python train.py --d_model=384 --n_experts=128 --experts_per_token=4 --d_expert=128 --moe_layers=[0, 2, 4, 6, 8, 10] --router_score="softmax" --balance_bias=true --n_head=6 --lr=0.0137 --weight_decay=0.01 --schedule="wsd" --batch_tokens=131072 --doc_mask=true --train_tokens=1099000000 --steps=8385
Below are experts of layer 2 (counted from 0) of a mixture-of-experts language model. Rows are named router (the router's row for the expert), gate (a neuron's input weights, with its number), up (a neuron's input weights, with its number), down (a neuron's output weights, with its number) and show model dimensions 128-255. Each number is 200 + 40 x the weight over its row's rms, rounded and kept within 0 to 999.
After each expert's rows: "raises" lists some tokens whose logits its average output raises strongly, later layers aside; "comes after" lists some tokens at least twice as common just before its tokens as in all text. This comes from a sample of Wikipedia text that the model never trained on. Tokens count by the router's weight.

# expert 3
router,228,210,190,212,221,193,143,133,157,216,237,211,142,218,198,146,163,249,242,241,204,205,152,201,245,193,132,254,204,168,232,272,192,233,277,179,210,145,245,139,242,178,178,254,247,151,246,237,119,225,147,244,194,170,269,248,181,263,179,177,235,125,245,218,138,214,231,179,172,220,205,207,167,135,229,134,154,215,217,278,249,206,190,206,220,219,128,184,106,237,237,226,158,204,251,115,195,163,187,206,248,198,201,192,112,177,160,199,174,163,229,232,187,191,160,230,199,229,152,160,219,156,176,207,168,215,193,187
gate0,174,221,189,103,194,227,269,159,235,172,179,236,200,206,217,164,254,251,215,250,311,167,171,236,234,150,170,243,170,236,236,224,147,176,143,176,181,180,227,229,277,190,162,159,191,206,149,248,164,220,212,199,183,197,214,179,223,193,250,205,202,243,116,190,222,178,107,204,210,254,173,73,147,113,166,159,209,206,214,266,196,133,138,252,182,173,142,237,231,155,275,136,185,177,282,227,178,243,221,216,193,246,202,199,209,260,243,191,196,216,211,229,223,216,150,183,210,241,219,121,253,161,247,238,234,252,293,211
up0,173,225,148,208,158,278,259,185,229,187,170,250,203,228,179,215,278,177,158,288,355,147,165,234,253,256,178,216,193,215,148,227,259,111,153,170,190,214,183,217,235,125,195,150,168,212,206,255,182,301,264,247,170,205,183,233,221,232,238,180,194,227,157,171,238,189,148,162,138,283,177,172,189,171,174,183,189,200,194,201,161,218,147,302,139,176,207,224,161,147,182,264,174,193,248,143,217,158,211,229,160,212,234,236,230,275,225,177,262,197,193,228,217,162,206,203,155,151,159,173,203,199,237,151,208,239,211,209
down0,227,163,219,223,183,258,231,191,199,198,183,241,237,172,231,171,175,174,134,196,223,194,191,208,222,182,188,248,202,173,189,156,216,268,161,109,174,169,166,259,182,293,216,239,174,74,206,109,252,222,180,238,141,163,276,139,189,211,155,206,173,149,201,227,159,237,236,204,247,192,210,224,138,201,191,210,231,222,170,207,167,193,234,168,294,232,161,201,199,167,229,181,288,177,133,174,235,211,241,191,143,242,189,305,195,211,247,272,179,273,249,188,159,239,184,215,189,157,226,198,168,255,227,234,251,179,214,139
gate1,195,266,178,284,192,213,314,171,161,177,171,184,193,185,201,184,185,207,208,131,256,209,222,238,199,255,206,191,185,119,265,249,167,196,178,227,233,187,141,218,219,284,257,197,224,230,190,217,260,224,233,165,210,185,181,222,221,163,189,177,175,231,162,160,231,147,217,214,172,202,172,170,311,214,163,210,159,211,197,162,222,228,194,222,153,127,138,203,168,183,114,248,202,182,199,167,197,171,296,207,260,297,149,169,184,119,228,171,146,172,93,176,156,143,274,153,194,229,208,202,192,217,233,232,195,261,245,190
up1,237,202,234,129,164,151,150,190,206,222,203,165,177,208,168,240,183,223,146,261,139,213,181,162,168,149,181,197,194,188,119,191,213,225,234,184,179,195,236,234,173,184,122,238,141,233,220,182,239,219,169,238,171,152,144,197,139,214,197,224,258,209,223,195,177,225,174,147,221,164,164,228,89,236,246,225,305,180,141,192,155,164,216,168,169,214,213,186,202,153,272,167,201,184,217,218,224,176,128,191,123,155,295,193,216,259,189,232,250,171,247,171,225,238,108,242,185,210,204,170,236,201,181,247,175,174,183,211
down1,170,205,211,208,230,213,231,156,227,198,149,206,200,156,199,197,235,180,164,235,205,180,160,198,291,181,195,170,190,180,212,142,235,208,155,242,222,204,245,264,248,224,200,169,193,202,162,210,224,228,137,243,174,188,138,173,190,166,199,266,242,208,154,251,207,174,302,216,259,286,245,150,216,198,175,176,264,173,165,261,212,201,237,196,213,229,204,232,190,189,168,192,175,161,171,235,175,208,195,225,148,206,201,239,145,215,231,199,317,205,277,179,141,228,175,183,218,197,214,98,252,207,191,187,120,180,173,243
raises: " to", ",", " of", " in", " with", " a"
comes after: " the", " is", " was", " a", " The", " its"

# expert 11
router,242,255,173,146,185,200,134,264,240,174,231,242,247,194,257,238,117,128,199,227,188,187,271,121,203,248,236,251,210,158,257,192,173,148,186,171,207,230,260,292,176,217,163,196,254,239,138,161,188,215,269,209,204,227,168,155,272,179,201,239,222,171,162,177,182,163,290,141,188,257,161,162,186,207,217,148,284,203,217,209,211,149,205,272,190,219,207,178,256,206,169,169,223,160,221,226,268,181,247,148,248,234,246,159,195,211,210,177,197,272,242,148,265,191,225,130,280,230,258,251,267,195,186,244,185,182,181,159
gate1,205,176,145,181,184,218,183,269,95,206,158,162,231,205,153,142,143,229,235,186,159,129,182,215,205,257,173,229,167,213,175,140,191,190,217,247,72,216,163,210,162,158,185,217,238,199,178,232,236,152,194,194,183,221,260,146,238,278,245,177,137,198,204,207,149,297,208,275,229,173,124,284,239,222,169,165,207,148,123,167,144,219,154,176,213,236,159,278,111,250,197,190,230,227,276,173,119,250,179,159,124,166,261,190,229,246,145,219,208,144,212,243,261,184,239,158,217,251,174,191,195,163,119,187,194,214,220,200
up1,195,204,182,185,163,214,164,168,292,209,250,249,156,210,260,232,260,181,152,217,164,266,209,177,211,162,230,191,216,137,255,263,196,204,181,138,319,208,244,176,250,197,164,187,146,239,255,181,200,220,202,243,200,154,191,218,185,153,151,255,222,214,215,214,252,111,168,138,206,241,293,98,177,179,202,239,185,213,245,279,217,121,239,205,232,161,281,139,291,180,209,183,179,164,115,223,237,187,235,227,279,202,141,200,227,206,197,204,162,305,165,157,190,189,170,224,203,163,194,192,220,224,209,299,166,224,178,210
down1,193,234,193,194,255,243,187,239,156,222,221,127,179,250,111,213,229,229,181,138,149,181,224,231,231,139,118,221,116,203,166,217,224,214,225,259,199,216,118,108,249,153,185,212,192,204,181,244,227,202,194,228,175,249,192,207,184,223,153,177,303,186,204,192,222,196,145,187,192,238,237,259,217,149,238,253,192,226,204,143,219,167,169,270,242,203,208,207,197,219,253,221,273,211,148,193,180,194,218,225,183,210,211,220,296,236,235,162,174,206,213,178,197,227,237,211,198,233,173,180,217,201,171,196,117,294,186,218
gate2,218,167,216,248,172,241,204,220,129,136,176,205,166,210,186,155,173,170,162,184,300,213,142,174,206,182,141,131,210,124,210,197,100,133,199,102,211,125,164,214,121,192,159,158,202,166,298,205,205,197,183,231,178,161,272,204,235,147,299,136,219,163,225,211,194,152,210,147,184,254,242,190,228,234,185,173,168,219,188,193,202,177,195,254,141,171,172,153,227,211,268,184,184,234,185,137,177,257,209,210,194,208,229,241,192,177,252,185,203,192,196,259,221,252,228,217,213,228,150,189,201,209,218,156,270,211,292,128
up2,223,242,250,148,135,244,179,258,151,204,254,192,204,253,136,190,270,217,171,211,214,171,131,298,258,126,218,170,242,241,205,252,265,205,269,205,226,163,147,154,254,223,183,223,205,244,184,251,186,196,127,217,188,185,111,245,193,182,156,186,238,239,132,180,187,203,198,168,155,132,266,185,231,202,252,189,164,144,131,163,146,156,176,218,200,200,250,253,218,244,227,275,142,276,189,218,236,195,192,180,241,187,232,193,229,216,171,243,142,190,213,188,178,267,147,180,221,190,244,188,196,271,196,264,189,179,213,282
down2,182,128,207,254,201,300,149,173,227,175,206,198,139,263,216,205,176,198,173,223,183,201,191,158,223,188,170,223,178,186,211,133,167,229,190,159,211,273,214,165,241,179,236,215,228,205,231,276,154,150,246,188,174,191,162,103,128,219,284,142,232,155,159,195,149,196,178,217,139,141,188,284,232,152,207,238,216,101,256,153,179,211,110,263,197,135,207,233,241,245,225,249,213,196,211,164,211,165,261,125,174,175,224,207,214,276,219,215,135,182,158,267,191,190,209,174,229,164,190,217,136,191,187,234,240,216,211,137
raises: ",", "'", "-", " in", " and", "."
comes after: " United", " the", ",", "-", " South", " in"

# expert 103
router,198,234,261,172,273,126,167,202,252,155,202,150,193,248,149,226,185,186,227,131,145,172,199,189,266,197,162,207,149,152,214,178,205,212,258,168,228,187,200,222,130,147,259,204,143,174,283,249,251,197,142,150,162,132,243,216,244,194,156,153,206,170,237,233,207,262,239,159,145,208,160,173,205,233,246,214,186,215,213,252,180,172,186,206,250,147,226,177,245,193,110,271,213,223,179,264,158,287,207,233,136,270,226,193,224,195,161,273,261,178,213,230,249,158,144,160,157,251,277,144,173,206,198,223,275,198,238,214
gate0,162,205,204,252,192,216,185,203,173,138,225,215,173,197,192,226,316,108,131,128,276,216,172,201,151,232,215,228,191,182,233,205,192,202,189,143,230,199,155,141,182,187,234,180,195,264,210,212,155,240,224,194,176,191,134,195,242,195,187,182,134,239,232,203,185,240,163,204,199,264,167,229,155,204,253,243,212,218,202,225,177,323,173,192,193,177,191,265,161,215,193,285,221,190,125,241,259,229,236,222,249,185,136,243,241,240,175,223,207,246,156,212,246,229,104,162,195,228,225,184,217,231,191,175,207,248,211,215
up0,219,229,216,180,266,197,177,193,205,234,202,205,230,205,252,95,47,219,200,237,158,198,220,222,188,154,150,148,208,147,155,229,174,185,127,229,217,179,195,200,263,256,204,197,238,210,191,149,222,235,293,238,128,242,294,207,217,246,177,258,233,219,217,222,185,219,252,220,155,187,223,212,163,188,186,234,183,161,225,178,245,140,172,221,223,228,235,216,270,202,258,204,242,239,208,196,213,170,185,163,133,189,227,174,164,211,198,234,193,250,275,183,203,134,198,195,181,214,165,212,191,220,227,218,240,165,204,141
down0,184,265,187,183,194,157,160,191,262,144,130,247,237,245,213,181,183,211,151,184,133,204,181,165,216,241,214,269,215,233,232,167,203,192,214,228,204,168,165,221,216,207,161,203,238,104,226,227,249,184,150,243,186,224,230,159,162,175,289,266,126,202,176,143,206,195,208,203,201,197,229,185,65,180,150,205,211,134,287,202,226,235,170,227,121,240,187,169,186,172,242,232,274,224,194,171,163,261,191,185,282,279,181,207,247,211,243,183,145,220,248,248,182,129,249,192,191,165,232,197,208,222,168,142,251,193,160,173
gate1,199,196,197,190,295,262,265,240,150,275,183,190,194,145,182,148,161,144,193,214,238,302,156,254,206,80,183,245,206,223,136,197,182,186,140,165,140,155,172,176,167,176,254,181,207,141,234,229,201,180,265,294,175,260,179,224,230,231,107,180,227,168,137,168,231,243,156,174,194,183,168,206,78,237,191,178,167,185,240,222,294,186,189,228,222,195,174,148,182,220,173,248,236,215,184,162,161,162,196,185,152,231,193,250,206,229,207,236,232,171,185,187,227,254,180,185,201,183,217,246,269,209,156,185,194,193,174,131
up1,110,117,184,222,238,151,177,161,210,179,216,189,248,144,210,172,216,153,158,170,172,210,138,241,228,237,228,246,189,172,147,148,211,256,154,223,261,246,204,209,195,140,235,275,168,203,252,312,207,208,225,197,183,294,244,186,212,225,179,159,245,231,213,177,194,289,175,187,210,142,168,183,126,184,214,165,228,230,265,179,199,185,153,138,160,121,144,212,191,164,187,230,233,223,163,228,215,235,181,161,197,241,188,177,190,181,154,207,174,221,235,202,214,159,250,250,264,210,181,237,171,187,182,189,180,167,240,200
down1,204,258,210,186,183,176,116,148,143,135,269,229,236,234,285,170,276,171,247,264,177,148,200,189,235,228,223,135,184,213,219,104,167,98,217,189,245,167,178,184,231,244,166,219,222,209,246,149,176,186,171,91,209,111,201,185,201,257,180,224,190,290,181,177,239,242,211,104,239,149,218,229,229,235,233,160,199,256,195,135,221,147,234,176,198,147,149,224,196,189,192,195,235,117,221,254,218,244,225,240,171,213,208,209,217,176,165,177,176,219,183,156,111,222,203,232,187,233,147,277,125,204,206,209,187,183,157,201
raises: ".", " no", "-", ",", " national", " ("
comes after: "2", "9", "7", "0", "6", "4"

# expert 2
router,212,175,259,203,136,160,203,115,211,179,174,219,162,247,245,211,128,167,192,186,290,175,197,183,267,164,112,182,234,153,210,173,212,187,266,190,221,222,218,207,194,211,152,156,248,185,155,199,160,235,148,152,187,196,203,244,171,258,146,253,276,234,237,169,228,201,265,159,227,168,217,133,223,203,188,255,135,151,218,194,163,249,132,255,160,249,148,203,158,219,173,234,232,239,251,188,245,220,193,230,206,144,290,233,219,179,274,163,223,184,156,151,165,271,92,146,165,189,171,179,194,256,206,181,206,118,265,175
gate0,193,184,211,251,183,220,171,200,215,200,163,232,240,189,191,212,238,181,226,269,288,154,127,218,256,196,154,218,203,153,205,206,172,226,201,165,252,168,205,189,170,219,227,222,157,170,234,169,166,217,204,160,180,166,241,173,177,158,218,171,221,173,122,152,212,161,192,115,131,254,154,226,240,204,175,179,187,266,178,183,155,200,219,233,201,136,203,227,241,205,147,206,176,127,128,218,193,232,160,227,159,173,250,175,259,154,253,151,251,236,168,149,187,118,200,150,123,212,196,220,201,188,203,202,226,232,153,207
up0,140,163,205,144,200,203,241,252,96,209,241,197,178,141,117,213,207,212,214,232,155,192,203,195,163,200,203,221,154,211,259,211,131,181,211,181,119,179,203,223,231,210,196,169,127,213,203,223,209,256,211,187,240,145,145,237,236,203,208,202,143,223,179,263,234,248,146,258,183,227,167,179,180,142,276,165,177,91,228,205,224,161,254,113,184,186,102,211,166,175,246,192,153,255,162,162,220,141,237,248,143,228,205,181,173,195,209,173,260,150,144,220,222,218,237,211,270,248,175,179,265,205,124,179,208,281,300,191
down0,177,281,221,170,207,228,199,195,181,181,229,119,188,187,148,158,190,265,190,143,267,167,156,220,234,182,215,162,161,176,221,220,180,219,188,208,190,174,203,201,163,177,193,254,186,231,227,298,197,132,242,170,218,230,193,164,235,186,282,218,236,245,234,253,193,210,192,200,131,201,179,213,258,293,193,124,214,169,262,294,202,189,287,103,172,209,282,199,143,178,177,191,267,283,270,171,163,190,209,168,182,210,234,170,254,127,264,152,216,145,212,197,153,181,171,205,192,183,224,232,193,220,279,187,174,238,283,186
gate1,238,199,238,195,177,204,206,223,189,184,172,171,183,148,267,215,207,178,187,200,149,183,250,168,246,181,242,136,200,163,267,166,175,210,327,164,196,256,249,230,273,135,212,308,109,228,225,169,215,118,222,192,164,173,105,214,213,196,248,185,222,188,191,230,265,219,189,197,197,244,184,229,260,195,154,175,171,206,197,226,186,120,217,198,252,214,193,207,174,174,180,165,174,231,137,182,187,202,166,145,152,166,243,195,235,185,181,148,244,97,130,194,197,321,221,252,192,102,223,188,131,193,261,224,241,165,234,280
up1,138,222,216,249,220,196,167,195,153,239,241,155,223,192,155,157,208,283,212,149,223,230,229,185,148,175,207,170,172,226,156,254,284,203,189,201,233,222,121,217,191,254,156,189,153,198,225,131,180,226,217,236,177,188,202,233,136,204,216,162,147,245,177,147,177,190,184,219,237,194,192,227,201,241,193,232,189,201,281,261,180,162,248,169,147,204,162,219,179,224,205,155,229,211,259,164,212,212,180,221,224,186,168,171,175,243,187,206,226,255,207,231,166,155,121,159,163,217,245,136,168,238,208,155,205,180,130,188
down1,173,183,168,215,185,250,190,187,223,204,240,158,142,211,155,152,172,226,216,209,150,203,297,175,172,114,205,215,243,214,152,245,247,245,264,232,198,216,210,191,213,231,179,174,126,249,281,166,181,195,181,209,180,158,172,197,160,185,196,203,248,201,214,256,165,131,188,180,261,153,227,225,194,151,211,224,248,222,211,190,197,142,197,151,92,256,174,180,232,227,214,249,194,181,219,167,179,174,243,199,287,161,166,193,138,225,169,231,289,227,193,162,160,221,161,243,255,252,192,152,174,203,172,200,226,189,165,207
raises: " on", " in", " of", " who", ";"
comes after: "%", " |", " such", " It", ")", " ft"

# expert 7
router,210,159,180,202,266,206,164,278,151,212,191,276,268,245,119,220,183,132,147,211,334,165,180,190,260,93,235,208,227,169,184,183,232,177,264,253,144,137,217,113,172,234,235,234,233,176,174,154,211,142,161,219,219,241,197,216,160,171,163,138,245,167,257,180,206,212,215,244,195,146,152,204,175,180,203,194,192,170,208,205,184,161,217,196,191,237,153,217,169,268,178,153,213,199,232,164,254,156,183,171,217,206,223,144,170,262,176,225,157,249,152,200,151,274,136,118,142,180,229,195,199,163,238,186,247,203,183,214
gate0,176,168,146,250,253,118,133,254,195,156,192,202,203,166,201,213,232,153,195,148,207,101,222,205,177,181,220,247,176,216,160,159,228,215,140,110,243,224,152,231,120,269,168,241,149,191,244,206,186,226,248,182,174,185,152,158,184,190,229,205,229,236,159,220,190,191,157,277,217,173,246,220,196,172,218,255,219,229,247,211,175,255,264,198,248,183,180,225,237,245,178,201,152,141,215,209,185,232,217,270,174,150,230,165,206,190,297,212,198,223,284,198,184,173,190,201,197,127,225,242,164,204,206,200,150,272,262,197
up0,174,176,215,224,199,176,191,202,173,179,202,174,250,190,249,159,203,237,234,200,154,216,180,152,136,216,170,227,176,252,154,128,184,220,245,134,230,178,139,150,212,232,164,221,158,230,159,244,192,154,202,159,250,201,204,142,293,199,197,187,125,211,196,142,260,203,170,189,175,195,197,183,220,215,216,218,167,293,214,238,277,237,212,215,270,192,255,128,171,225,239,180,143,234,196,212,190,184,148,162,192,228,175,250,154,267,220,216,227,209,195,200,138,222,286,261,189,199,191,225,179,147,205,273,230,225,200,199
down0,180,214,213,179,186,269,201,194,174,219,160,256,205,188,242,179,162,213,244,154,193,174,258,189,189,175,305,182,256,162,198,138,197,165,328,184,197,210,125,170,162,155,194,208,142,260,151,200,229,176,211,180,243,242,207,179,259,197,201,146,219,228,213,135,211,243,189,234,209,215,213,271,205,180,201,295,212,176,221,206,186,234,173,146,137,240,226,193,147,234,221,144,188,216,126,221,166,313,234,208,196,246,200,168,132,180,178,176,112,169,217,209,196,244,202,255,146,163,124,244,197,207,221,202,230,264,158,129
gate1,226,217,243,227,262,190,166,275,258,250,186,195,103,161,175,153,247,222,116,198,181,210,207,163,153,140,212,263,168,263,152,205,259,224,246,155,180,235,186,169,268,175,129,177,231,190,196,226,132,145,145,166,216,237,146,141,90,257,210,174,197,151,169,225,210,149,174,202,224,278,239,207,247,89,201,231,181,182,171,173,210,208,141,165,161,181,150,179,215,202,233,170,203,239,199,179,210,155,145,187,268,164,224,176,164,225,187,150,225,206,201,233,142,174,258,175,199,169,245,231,265,164,257,198,234,167,221,203
up1,159,229,226,117,227,196,250,160,237,204,258,180,223,242,231,222,195,148,120,181,193,260,122,194,259,226,244,223,150,89,300,218,153,258,219,241,273,201,134,257,202,173,228,141,162,233,210,156,230,212,195,146,263,241,120,242,137,157,158,171,196,216,168,142,199,180,191,172,159,184,176,184,144,169,189,206,204,211,175,267,214,187,194,155,195,254,206,206,227,151,203,213,187,193,183,180,235,157,110,188,195,99,169,174,184,165,245,203,203,215,246,230,212,226,196,210,194,200,227,155,203,173,164,145,212,299,175,181
down1,199,192,109,185,172,246,195,198,183,191,253,176,165,302,158,198,208,248,219,171,161,162,189,251,237,167,229,122,234,203,235,170,154,220,131,189,188,184,204,278,222,213,140,246,122,252,157,168,143,174,163,148,158,162,206,147,221,227,121,271,196,230,214,207,213,197,231,144,179,137,160,229,159,212,164,240,190,254,181,234,193,213,158,177,208,201,271,302,142,152,203,228,156,191,181,242,196,204,198,160,140,228,235,170,165,193,267,126,180,184,244,253,165,236,266,218,233,198,157,239,166,262,180,200,146,260,227,181
raises: " in", ",", " by", " a", " on", " or"
comes after: " was", " the", " The", " and", " a", " were"

# expert 110
router,185,237,158,147,191,136,231,158,236,225,182,216,190,173,162,251,139,271,227,213,141,160,227,137,209,210,140,264,156,217,229,129,133,246,202,225,222,203,203,155,164,189,192,210,163,238,152,195,262,253,270,248,209,171,204,119,178,163,258,226,256,233,171,146,182,200,143,181,175,165,175,239,214,155,201,179,243,189,195,198,198,231,205,184,188,183,197,221,201,233,221,189,220,150,150,191,183,237,172,254,122,192,272,214,190,238,175,182,264,168,191,235,267,166,163,108,233,243,232,92,229,202,266,159,152,242,217,141
gate0,204,194,214,307,172,190,231,186,326,235,162,180,241,215,213,226,216,201,281,186,172,316,235,189,228,264,218,172,195,229,191,195,206,197,159,226,195,233,193,247,191,215,225,246,194,146,218,248,242,222,325,184,174,236,211,286,176,96,214,126,309,178,252,190,200,244,202,154,208,194,162,245,260,240,166,127,232,257,328,200,219,119,202,217,165,206,248,228,176,172,145,210,140,201,203,210,157,264,165,151,151,182,214,167,273,255,173,163,221,200,177,179,140,210,197,245,137,165,180,198,226,189,219,209,102,261,213,244
up0,264,164,204,264,221,176,154,194,219,173,202,120,205,181,226,274,106,197,286,177,255,295,240,204,193,193,184,200,229,216,213,301,281,180,192,217,138,233,214,221,234,165,161,239,227,186,308,190,227,189,275,193,206,264,254,234,158,149,129,177,243,144,259,214,143,206,211,244,246,216,138,178,163,182,170,130,183,221,265,211,254,180,187,185,255,188,238,245,187,245,206,237,211,223,204,162,202,171,167,186,196,226,219,155,230,203,230,149,198,166,223,234,73,244,208,198,193,119,174,193,215,223,235,203,215,179,209,218
down0,159,201,250,186,316,218,231,266,171,194,236,158,184,149,163,193,216,209,205,209,182,192,176,244,231,190,119,192,240,186,186,263,277,207,232,224,194,191,294,177,209,228,249,197,91,160,242,170,171,169,178,152,283,144,251,206,201,237,244,212,189,240,271,227,213,198,200,140,220,201,225,187,190,102,256,151,209,159,268,199,129,283,251,258,252,201,234,227,217,273,169,179,128,192,188,154,194,213,189,119,195,210,214,186,171,139,199,203,275,184,192,201,73,216,268,162,187,139,181,240,219,219,195,169,264,136,215,213
gate1,273,125,181,241,128,163,196,184,207,203,252,198,190,231,213,233,256,179,196,151,206,275,117,169,143,257,138,240,199,212,168,308,195,239,141,175,221,239,209,216,280,213,213,168,223,208,210,113,309,191,184,236,228,183,250,203,206,230,179,165,216,114,157,199,126,218,210,177,212,184,145,248,207,131,275,204,241,190,252,205,173,231,172,240,173,185,247,208,250,254,198,201,189,122,297,173,229,224,211,181,237,210,131,211,180,187,246,219,137,283,181,272,140,142,93,219,152,226,213,187,210,267,209,187,236,186,279,200
up1,227,152,196,225,78,241,187,232,169,213,254,184,203,191,200,272,213,196,130,172,194,244,159,193,171,228,163,194,253,222,192,312,222,233,150,251,199,245,247,204,242,197,147,159,187,234,269,136,257,191,214,278,217,224,166,222,118,203,217,160,293,170,168,179,73,181,196,140,188,155,181,238,242,162,182,172,274,264,241,192,178,211,141,157,214,237,246,250,207,253,200,192,186,148,269,190,193,202,202,234,219,163,211,235,210,216,143,224,135,277,215,228,101,231,187,213,193,173,204,192,168,275,275,159,240,122,210,219
down1,174,132,227,183,212,160,153,110,167,196,250,125,182,177,284,179,186,189,197,215,217,213,258,194,197,177,188,242,183,178,257,160,178,212,261,205,180,157,161,135,248,234,193,209,250,176,212,200,175,188,185,227,158,267,208,158,195,147,289,214,147,187,202,149,214,201,222,194,253,141,203,230,169,145,215,229,215,231,151,142,42,194,200,179,230,127,164,164,271,229,181,209,172,233,220,133,159,109,221,139,252,227,142,191,166,202,184,184,134,130,189,165,157,157,188,178,148,182,157,111,265,192,251,212,147,247,225,208
raises: "9", "7", "8", "6", "1", "4"
comes after: "9", "8", "0", "7", "5", "6"

# expert 63
router,118,153,168,156,245,178,242,131,190,206,207,166,200,249,198,194,178,237,221,194,240,165,240,160,120,206,174,230,156,142,163,203,167,180,159,187,261,263,185,193,157,226,187,210,211,270,142,153,192,184,205,233,212,210,168,221,248,240,203,238,256,150,177,182,243,262,166,218,135,178,202,210,132,177,134,132,198,244,259,270,187,194,210,190,191,192,135,234,186,232,173,236,209,126,244,278,219,150,139,252,149,259,234,242,171,208,248,184,179,222,162,239,177,182,188,206,267,217,181,162,267,147,193,242,248,273,223,220
gate0,267,195,170,187,180,155,229,227,164,106,176,185,243,210,196,272,171,167,135,173,214,241,251,226,147,134,145,192,201,238,288,171,213,210,216,227,111,188,202,114,242,173,242,177,240,247,221,136,209,156,192,211,189,150,155,151,158,223,108,194,218,183,98,181,244,170,169,104,190,198,157,180,153,248,160,245,179,245,213,231,182,302,153,217,257,112,189,153,273,225,184,196,171,227,215,192,144,211,155,239,246,262,218,186,228,118,213,171,134,185,187,123,178,200,170,186,208,220,203,198,216,170,131,242,230,225,163,128
up0,186,172,241,224,186,257,199,189,193,233,244,242,212,227,172,158,251,204,186,214,172,118,174,153,217,235,232,266,253,152,107,191,251,174,258,235,260,148,225,220,111,255,280,219,194,238,214,296,176,169,159,194,284,201,167,253,224,125,217,162,208,175,169,203,244,239,258,246,221,272,230,263,175,152,167,196,238,209,234,157,187,162,235,226,183,260,331,310,78,194,144,202,231,215,132,226,241,209,266,155,155,157,217,233,163,287,112,204,212,198,199,233,160,220,184,238,220,191,243,216,180,179,290,216,196,165,206,284
down0,159,198,179,246,178,177,194,156,269,301,163,220,256,237,233,186,227,195,166,168,308,190,224,212,194,204,165,191,156,163,243,266,247,165,128,150,199,117,167,196,174,178,223,167,216,188,111,235,191,180,205,155,244,210,225,182,138,216,131,154,265,184,254,243,258,226,211,276,186,140,228,129,219,188,164,234,233,220,151,243,189,230,220,207,211,164,120,220,151,170,145,237,172,215,227,267,210,198,218,165,149,243,226,181,250,180,230,194,142,255,184,188,223,222,133,201,170,238,223,229,201,208,215,184,180,165,148,215
gate1,197,226,192,213,159,204,287,203,182,189,162,226,145,240,208,204,250,256,210,130,206,253,243,167,217,196,127,195,195,159,205,167,92,174,236,167,218,260,201,170,258,176,163,245,182,278,184,171,240,195,107,250,168,231,282,199,229,141,179,229,210,143,210,220,142,188,224,227,234,207,201,193,132,222,220,208,140,209,186,224,178,178,262,222,199,153,236,218,184,287,203,229,212,212,199,229,147,219,168,102,254,197,183,122,254,272,163,242,205,225,225,242,282,206,129,203,205,184,228,217,187,151,204,230,156,140,215,147
up1,235,188,273,147,185,242,143,222,218,196,247,194,270,154,196,162,199,200,192,249,221,172,150,194,170,190,312,162,206,164,198,168,205,191,122,220,187,219,174,219,108,198,155,205,227,208,219,222,166,186,291,140,228,186,91,186,157,251,217,213,158,218,144,150,246,232,224,194,262,263,209,152,276,218,178,134,232,207,190,164,231,247,156,190,137,241,189,183,235,180,225,143,216,178,182,235,201,228,167,264,171,259,211,281,143,154,250,163,266,177,218,174,146,140,282,262,221,197,178,193,256,195,146,172,197,227,218,161
down1,196,230,125,103,163,197,102,196,208,255,164,258,244,178,257,165,238,260,203,206,192,201,192,108,204,242,207,200,202,147,184,239,187,229,169,195,218,224,231,212,169,197,183,108,225,212,251,248,169,151,262,242,233,191,196,199,148,191,209,215,199,272,197,227,248,203,238,159,180,189,189,177,172,244,210,191,221,187,184,178,164,212,235,271,251,271,191,152,135,215,207,212,190,204,151,191,166,179,211,166,209,212,203,230,219,193,163,72,220,243,196,138,131,252,185,163,190,185,186,239,252,162,219,258,193,269,157,160
raises: "1", "2", " best"
comes after: " in", " |", ",", "|", " In", " the"